Weights of a small mixture-of-experts language model, trained from scratch on English Wikipedia.
Size: width 384, 51.1M parameters.
Experts: 64 experts in each of 11 layers, 32 GeGLU neurons an expert, 8 picks a token, a softmax router.
Below are experts of layer 5 (counted from 0) of a mixture-of-experts language model. Rows are named router (the router's row for the expert) and show model dimensions 192-255. Each number is 128 + 32 x the weight over its row's rms, rounded and kept within 0 to 255. Numbers have three digits each.
After each expert's rows: a language model's description of what the expert responds to. This comes from a sample of Wikipedia text that the model never trained on.

# expert 21
router:142140131123112150155123117137110117210109092112157108152104151143179099120155141129147086138098113142110137051117128112165182182188136074095089181073159169100156134131102161136121151138145147
Name-initial pieces. Capitalized first pieces of personal names, often foreign names after a first name, such as Kud-ryashova, Fuj-imura, Sabb-agh, Sun-abe.

# expert 26
router:137106118093089128133146183141133086146110172123136140169161167142187117159136150125106116108135134161141104104131139118157197179143146066145120104088149156112149150179110156136088149151135156
Later name parts. Surnames, second name pieces and name-final words after a first name or prefix, such as Roberts, Nair, Childress Racing, Stadium, Township.

# expert 22
router:115104084113095144182141111115162119175139146137186081158127074170120166119159165173185105110120162191150175089146161099173145155117108037076100129117137182157145169124126136172142100135119149
Relative pronouns, clause starters. Relative pronouns and clause-opening words after a noun or sentence break, such as that, which, who, it, then.

# expert 53
router:135139093121087134150119172119129133126156140107142114165144116133141098155158131171169080107100137170146128097150182111132177141151140075111142136076189182079151156067140151115133138155154142
Proper-name head nouns. Final nouns of named institutions, events and places after the or a modifier, such as Cup, War, Rebellion, Mountains, Committee, Stadium.

# expert 58
router:107127125083089144108099125130114213123151134142179106119105120103181162109144191191151086108085111131198144085137171049153160181115087126117098150098145166100175175110132136086122130139108153
Location prepositions. Prepositions and commas placing something geographically after a road, station or direction, such as in, north of, located, near.

# expert 36
router:119108096090079126171067160134136182188146160156141092152110109154080107105133146168069116100120110116132073098093180147153176172152108058136113170095122130157136111145089144126124100149151146
Sports career verbs. Verbs and nouns in sports biographies and team articles, such as was, played, won, compiled, college, club, Cardinals, W in results.

# expert 57
router:142116115115127129162123118129148121180123144121159110152143119175149149118162179138142094105113143157176133105151155154140234154185153045142086171069154185154124159136130128138156135104149172
Title and nickname ends. Closing quotes after song titles or nicknames, and final words of titles, places or names: Award, Stadium, Cup, You, King.

# expert 30
router:120129097127127099118107120141164163087123105147154039139118113119126147103126152133157089088094190146140133072068137104110161137170147068146127162128100133119140177139105128174074134121112179
Openers of quotes and cells. Opening quote marks, $, # and the first digit or letter of a table cell or song title, as in "Get, '55, | 3.

# expert 3
router:132117113114148153145106185145127134200163139075178140172140141137147158142158153152153088106121106156193169099133112114169192146183133067081139139098207136107145119111125188159083137147134161
Foreign-name word pieces. Middle and final pieces of non-English proper names and Latin taxon names, such as Skop-iec, Pannon-hal-ma, Fırıncı-oğlu, Sten-olis.

# expert 11
router:110180117085061193139130154112134141142135119072165090160122157102123101145217188195135070104144147148122186129157162067127166182164122140141096111122123200122119170136137199139107168158159145
Clause-linking conjunctions. Words that join clauses or list items, mostly and, to, commas, also, but, into, including, often after a comma: ", to improve".

# expert 51
router:101135113105114162160166135115151103132133120161168078146119145150122111127173137180129064077143131196130124074119186119137120183141148097167123136123194170107142134121141133131073166122104112
Spaces and year digits. Spaces before numbers in dates and tables, as in "March 10", and inner digits of years such as 1828, 1999.

# expert 43
router:113132111085113110137049124182140150152131140134125128172166120175168132140145133111133125065092157148144109120145181078208163204124125087103143115086118161112148156114119166147136180174118112
Score and field separators. Colons and table pipes separating scores, times, and team names in sports results, such as 0:6, 0:39, Schalke 04: Kozuki.

# expert 48
router:129140133097129142150144132131184176126123120046136107164137117120134091109143141127103118146132122103127115119147171082179156177145127052110170125060168159119143172095125168138129149169113139
Infobox field nouns. Field labels and relation nouns in infoboxes and biographies, such as Doctoral advisor, Nationality, Running time, sister, career, plus following prepositions.

# expert 29
router:124144136101068107141130142095167103146120154087121093119103119150150042124167151078155081136119174154113139083072144108171171164136133103140151168122108177150130184168126150164130152158109126
Appositive descriptors. The article a or an and role nouns opening an appositive after a name and comma, as in list entries: ", a football club", son, journalist.

# expert 5
router:129062158087097117117109157155174185133176091088163136133132115198093114106180157126132068119165111107173171072126182048157168159118136087120120178121126150127125116099110166124159101163133135
Sports and career narration. Prepositions, was, and possessive 's in sports and music career prose, plus nouns like match, album, season: won his first match, for 1944.

# expert 4
router:099178110092108199175126117138154148180166123098147127165121105108146154115139177154202121047101117133148128091110144108159154132215089095137099153057107147120102154119110154125143130142118158
Place and institution names. Country, city and institution names completing a phrase after of/in, such as United States, University of Brazil, London.

# expert 45
router:090153095101085152111114156166168168135194094066152122145142112114122120118171140174171081094137134125122158086100171093198147151168129115112134119080094157104135143095144110108135119113137164
Head nouns and pronouns. Subject nouns after "the" or "a" and subject pronouns in prose, such as the study, the song, it, he, they.

# expert 62
router:146121112133079136124160154179139140156130139134175087144110159185122109125161137159130108107123138140154128091146171092172121184137120066102135134098169200122149165119163126125125148118151122
Periods after initials. Periods and apostrophes after single capital initials, as in T. M. Soundararajan, N. S. Mani, O'Clock, plus ampersands and spaces.

# expert 0
router:077163097072112121117178103139149107124133132139229079145074123118157094115173155189115106099159123181081130113136159087121112147144166108136123169110181184116147149119098153128074159137112155
Year and number digits. Inner digits of years, dates and coordinates, especially after 1 or 19, as in 1974, 1829, 2024, 35.948056.

# expert 49
router:136137095094094142173129143146166137202150192133115082072113089179109117157126136167126121138145156170098180099113171095182124132118104133144116059101139108146154100090118152090139105152146144
Census and statistics tables. Words and numbers in demographic and stats text and infoboxes, such as There were, Other race, %, Total, Bowling average.

# expert 1
router:115155147087108108143121166121133111105152113111235111137105130119139116106127201145106110126111167139129149090105140102128153163159151134111124125120166153130103226078095129111121148138142155
Year and date digits. Inner digits of years and dates, especially after 19 or 20 in dates and tables, such as 20'0'8, 1'9'91, October '1'4.

# expert 23
router:117119135109089131163143193132155160143130138124129119144140119153112166162168143124155136096118140138141156091109144104199179120173088113108164097109211134120162167144114134115148146179144188
Symbols and technical pieces. Hyphens, %, prime marks, = headings, subscripts and chemical or math word pieces, plus infobox labels like Location and Coordinates: pentamethyl-cyclopentadienyl.

# expert 34
router:137101135136108185121152118137159113103101124118168089121128110089169084150132164153134082104133163142151074093107162117207176188132147082156144131077153136156160133154053189174118168161139160
East Asian name syllables. Syllables of romanized Chinese, Korean and Taiwanese given names after a hyphen (Hsueh-Ch-in, Tae-yeong), plus his, her, accented bytes.

# expert 50
router:131135100119105143125093137161133171139128118106179069128132173089149070135140182182146131072134124170154113064148164113187195196144126090161108139096112206114151199138129173200086156133073137
Commas and conjunctions. Commas between place names like Warrenton, Virginia and in lists, plus and, but, which, who and opening parentheses.

# expert 33
router:117084079132125137193108135108161072133152139130108128134152176130123105166143172147111134057117188159139114118145189093118158182148112085153140129125118185145177128109150151168138147163135146
Table cell pipes. Pipe separators inside wiki tables, especially after empty or dash cells, plus table rule rows, middle dots and slashes.

# expert 9
router:090153129068047131149124140109152178168121116137171120112152180158111079128095153122166098060154121163145120084101175091167154126174135124092133133094153174150120129150132145157108131158123149
Leading digits and "as". First digits of numbers in tables, scores, times and list numbering, such as 2:31, +1, 3., plus the word "as".

# expert 54
router:155115100147120134180104122146132134164145145107128118173083154129124168069135162150131131124163136124132120129128153137182154186161159101148146111079107127151126132124125169103143125168117127
Table cell separators. Pipe separators between table cells and header markdown rows in sports, election and chart tables, plus semicolons, colons, died, married.

# expert 27
router:133079139142134088161143128172150104140157117129121135138171167139175105116175179102127120078135140156122122118135176079153201155166133094113162158087101127123162148136131164149111115180149123
Punctuation in lists. Opening parentheses after names in seeded lists, line breaks ending list or table entries, and pipes, semicolons and header equals signs.

# expert 13
router:172120145112136125147129102178189104124124124070135101133125089168132103104148142143153109095110113141145223076061141114169168162178139084117140097117146141163190143084115207178117148122130156
Table row starts. Pipe characters beginning table rows in chart, certification and results tables, plus digits and capital letters inside table cells and citations.

# expert 37
router:125136126120065154137140159165163138143110085097155104162139151142130136102130190162125000108140112131106156137122144142130164172140090102163118115089192134112162155112109125191121192122135162
Verbs after subjects. Forms of be and have, modals, and main verbs following a subject, such as was, is, be, had, can, finds.

# expert 8
router:110126119103117115146104112188193150116104163131151082159116120091149133137112148141133165114120121135139114096141144072140157192100107147140107135117185159102135223125103142150137133173116098
Infobox field punctuation. Colons after infobox field names such as Mayor (2020–2026): or Order:, plus degree and minute marks, pipes and dashes in coordinates and tables.

# expert 17
router:087125136130101168132142141204186164155134122038158142118192117107137100107122185181156101101124121156132129106160169095154131195131072144067161159099086156129116153094090162128125139136114165
Subordinators and prepositions. Subordinating conjunctions and prepositions opening a clause or phrase, such as because, after, while, until, during, plus of in "part of".

# expert 15
router:104100113127062115183144152105169141152178120119142119135106088144136114118172160163188044088122111199148100068119159114138145172120120105101144109057116170130180143113144116117083145152175126
Determiners after prepositions. Articles and determiners starting a noun phrase, mostly after a preposition: the, The, his, its, their, various, entire.

# expert 24
router:136115126093053151121120143145165128183093071113147079113119146159103104128149189177182063123153137133099150141137161146125172166122136085130083143098167151098123161135128176126157193121118162
Main clause verbs. Main verbs and auxiliaries right after a subject or to in narrative prose, such as been, would, became, made, upheld, confronts.

# expert 2
router:069123072057125092134100105141165148138109103139172100157107130124097106100134128122125133090170179187127138114074191099194125161141117143126174108112108145145092209122117117152078118150158145
Fraction slash, articles. Slashes in fractions and codes like 1/2 km, the article a before adjectives, and spaces or first digits opening table numbers.

# expert 42
router:123121160072132143180083144151136157107137105129151077144137152095108106145156163197168097135101139122174112102092153084134144170191120121139085193038121178112166210154069140122068145146146129
Sentence ends and joiners. Sentence-ending periods, commas, and, or, possessive s and hyphen pieces, as in Young People's, shelter-shed, semi-final, closing ")." or "."

# expert 35
router:108111130144091172183121134125163130177156164110137094170138134125155117156121132158188128102105117154108133112113154087141161159160119081100112109084089178102133141101122160174081152166132137
Table and infobox headers. First tokens of table cells, column headers and infobox field names in tables and lists, such as Total, Date, Stadium, Club, DF, MF.

# expert 25
router:125169114142131148139129133114110131146161100090147084117092139136190097121178213142126111085099131160132131146086148067202223199151147097155100146086112176125124172123128155163149161146173121
Coordinating conjunctions and commas. Commas, and, &, or, and semicolons joining names or phrases, such as Marita and Merkur, between Venice and the Ventura.

# expert 47
router:103127091119078098136099119187117169160193160118146066142117093169111132144118120146139123094156156181127152105133203077146129148143099104137123092093142157159150139153099168108137170131132191
Numbers and decimal punctuation. Commas, periods, digits and % inside numbers in census figures, election results and statistics tables, as in 11,907, 8.2, 88.34771.

# expert 16
router:094170159062093171152128088124171163127078122150142114118075074115142126117120161148110132141114145176117210107089161080143138184163131140114158165079164145107127155143116154138150088102164123
Headings and infobox labels. Section headings and infobox fields in biographical and sports articles, such as Personal, Career, In popular culture, Born, Preceded; also he/she.

# expert 63
router:138084108122096129135083119123194140168156142097179156170141142113094134102157162149163066112155139150106154113107118120165123151198132079125091103097215125104123151107077154160119135102163165
Common-word suffix pieces. Inner and final pieces of ordinary English words, such as spic-ules, con-ic, ded-ic-atory, mail-ed, Follow-s.

# expert 41
router:150094101105131112210088157189163126135110154130194074172103151138195126105171140123154112082067147173141177067088134138152139151150117101135144170058178154129160144163116167157100158142154166
Foreign-name word starts. Single capital letters and first word pieces of foreign-language words and names, often after quotes or de: "l" in límites, Pl, Ch, Barri.

# expert 20
router:149115114142139166141136161115174132170146173087130103131150139125131110143131161145161099135120086151131138069099164094147167131144112079083159119139144171142119125101143142155128124178101125
Table header words. Words and cells after pipes in sports and results tables, such as Stage, Round, Runner-up, Motorsports, Road and Line.

# expert 60
router:073142140127080139123135113144196154160151150094185105109158117151144096106148197152140079113136141175165109110122141091167198179139108128099148103094107158156164158067088119093136154142122161
Prepositions and articles. Prepositions and the before noun phrases in running prose, such as routed by, district of, honors with, son of the.

# expert 59
router:121159145065094153126139139131148174120189085118120102144116117127151145108138144165163096088103133128147137099093157077179181157202083081139134142076145177084109157128059123129101146166136192
Domain modifier words. Topic adjectives or nouns modifying a following noun, usually after the or a: government, music, military, environmental, dental, swimming pool.

# expert 40
router:118150093072119116128103084134159185152137185164153079123121141150090110080118144121104100113122137188150180109090155082159149139127144081119152077109157134101161157131120143124143097167116138
Punctuation in measurements. Parentheses, dashes, slashes and spaces before numbers in infoboxes and tables, like the ( before sq mi or ft conversions.

# expert 18
router:108119142076108154109115128169167134144149089136128083153167105118155111114133152165122103085081169145162124113076129071190129162219103102151177069098140144112136186073068173125176102205095169
Final digits and units. Last digits of counts and figures, plus units, month names, degree signs and table pipes after numbers, as in attendance 11,287, kg, °, December.

# expert 55
router:091113107101089111149182139109169142114172124120173081138169131139141135119177185108159073121117129203175127123138137095166137143108093127070141120100123162138144151093110147118128141134155200
Prepositions and determiners. Prepositions and determiners linking noun phrases in running prose, especially of, plus between, about, during, their, such as place of publication.

# expert 44
router:129127124110104171151144088117183119157097154115127098139149122107107090157105128189132109160140132152102138085100167116190183148144136125096121141121217183073160177133079193140097086192107105
Closing brackets, line ends. Closing parentheses, line breaks, equals signs and infobox labels like Release dates, Identifiers, Website that end entries or headings.

# expert 32
router:123148107120114166132136132142133133167129094109156042136153165144148106130120173169156123121118121152122178078112141090197129162184145086117111118077100162096094194154072171175088152155109149
Name-initial first names. First names and capitalized opening words of names after a comma, by or a pipe, such as David, Harry, Karl, New York.

# expert 38
router:123176131105079090126144171116150155051171067099149081171146138173114081109158149140130079109127166129146095112140171121137168198189160119098142152071213178065139169153144119158094137133167114
Nouns, adjectives after determiners. Adjectives and nouns right after the, a or his in prose, such as most, main, role, last, southern, success.

# expert 61
router:131148090107109126143090149160197126185151165115186116126151155167129121132128170171163114107118153132157125114112191052132128115136148119115087112047153156086107169153128140116135147147090176
Sentence ends, coordinate digits. Sentence-final periods and the last digits of decimal coordinates and numbers, such as 45.71'9'2, July 181'4', program'.'.

# expert 10
router:144181134119095156130148183161168162151128097098182130119084157097115116090139201142157115071115149149106181111091147110173137138171132107133120136090148180092147162144148107160151104154132164
Mid-word fragments, plural nouns. Word-internal pieces of unusual or foreign words (electrom-agn-etism, Jo-aqu-ín) plus common nouns like games, companies, van, forces.

# expert 7
router:065119120162148167120105111119103102089148125111140101190116122124172120121205192123133115091145106169218108110119123092153190120137140098130103123106115147125114172141075183170071127135159134
Article and section openings. Line breaks and first words opening articles or paragraphs, such as In after a title, The, On, During, According.

# expert 46
router:106110113119111131125136140148157122186162141099159137179138148133159106113198193139165091098120100166147143085119122120181209151122111064082114125088160175099108098119127193146110103112140178
Personal name pieces. Word pieces completing personal and place names after an initial fragment, such as Leon-el, Neel-esh, W-ladimir, Chulalong-k-orn.

# expert 19
router:152101133135098120106127138093108135109185154086120086155135120169161121080164160115124120121116142131243094106134204092141166160165107083134152140108114159094107161137068191152122130163141161
Section headings, line ends. Line breaks before headings and table rows, and the == or === heading markers in biographies, such as ==Biography==, ==Military career==.

# expert 6
router:146127123098074108136146140128155188178169104071181090169143127140108178095180152147126115104101145149131147123145186098164128183130113090130116144135148129121116139156087111103135154118106186
Pronoun and particle objects. Objects, particles and comparatives after verbs or articles in narrative prose, such as get away, him, them, out, up, more, better.

# expert 14
router:154098111076078126170099128104160162108155120143174096134177161166092099137162190173136094060093131164109103096121174103137166133200139082126173125106155183137165127132151155121118163115115142
Digits in scores, dates. Individual digits inside numbers such as tennis scores 6–1, years, ages, attendances and table stats, plus ordinals like second, third.

# expert 12
router:127125137073108156138135197161156136098162075103139099167118186121118140099147147136169106110139111132130168094106148097159136127236160109088115119100156142070112159129113188179106106145175170
Name and word fragments. Word-piece starts and middles of proper names, rare terms and first names, such as Kaulig, Frizzled, epithelia, Larry, Chris.

# expert 52
router:119097115099079161142144163162198159187150087114193130175161157110119144132163179176194136082125124182142116066126182108136150175131143129149117144068152143146165197136122180166152138086156155
Pronouns in prose. Pronouns and possessives in running prose and quotes, such as he, his, it, their, her, plus contraction s.

# expert 28
router:119121145121128096129110135107192147132122086126206115128151120154120122126134197169143121068098183176173119126091168087158136143216101099109167135082168138136126163105118145107092180199104132
Digits in numbers. Individual digits inside years, dates, scores and table figures, especially final year digits like 201-4, plus century, th.

# expert 31
router:122136119141103103112154204140157160093170105097141042138109105127151159109126158155112100100091165179123080060150199083172159124151164103159161137080126192124148144143151116103137129145089157
Hyphens and compound starts. Hyphens inside compound names and the first words of place or number compounds, such as North-Western, Winston-Salem, New, two, St.

# expert 56
router:129087106127100148166126186149186159166157097114158147163084157093089122215184158141187103129085186156128167113130167110158167130160126106138070132105196164087098107137104172159135086123137187
Mid-word name pieces. Middle and final word pieces of uncommon names and words, such as Sp-ade, Surab-aya, Angust-ias, Stief-bold, butano-ate.

# expert 39
router:056143119116130111176144132119147116152110143135164063164142119104173101120135192105170132112111099143079172062149164083174199168139117160153158170107123115073139185147150125141080154183147147
Line starts in lists. Line breaks and the hyphen bullets starting infobox or taxonomy lines such as "- Family:", plus the first words of lines and headings.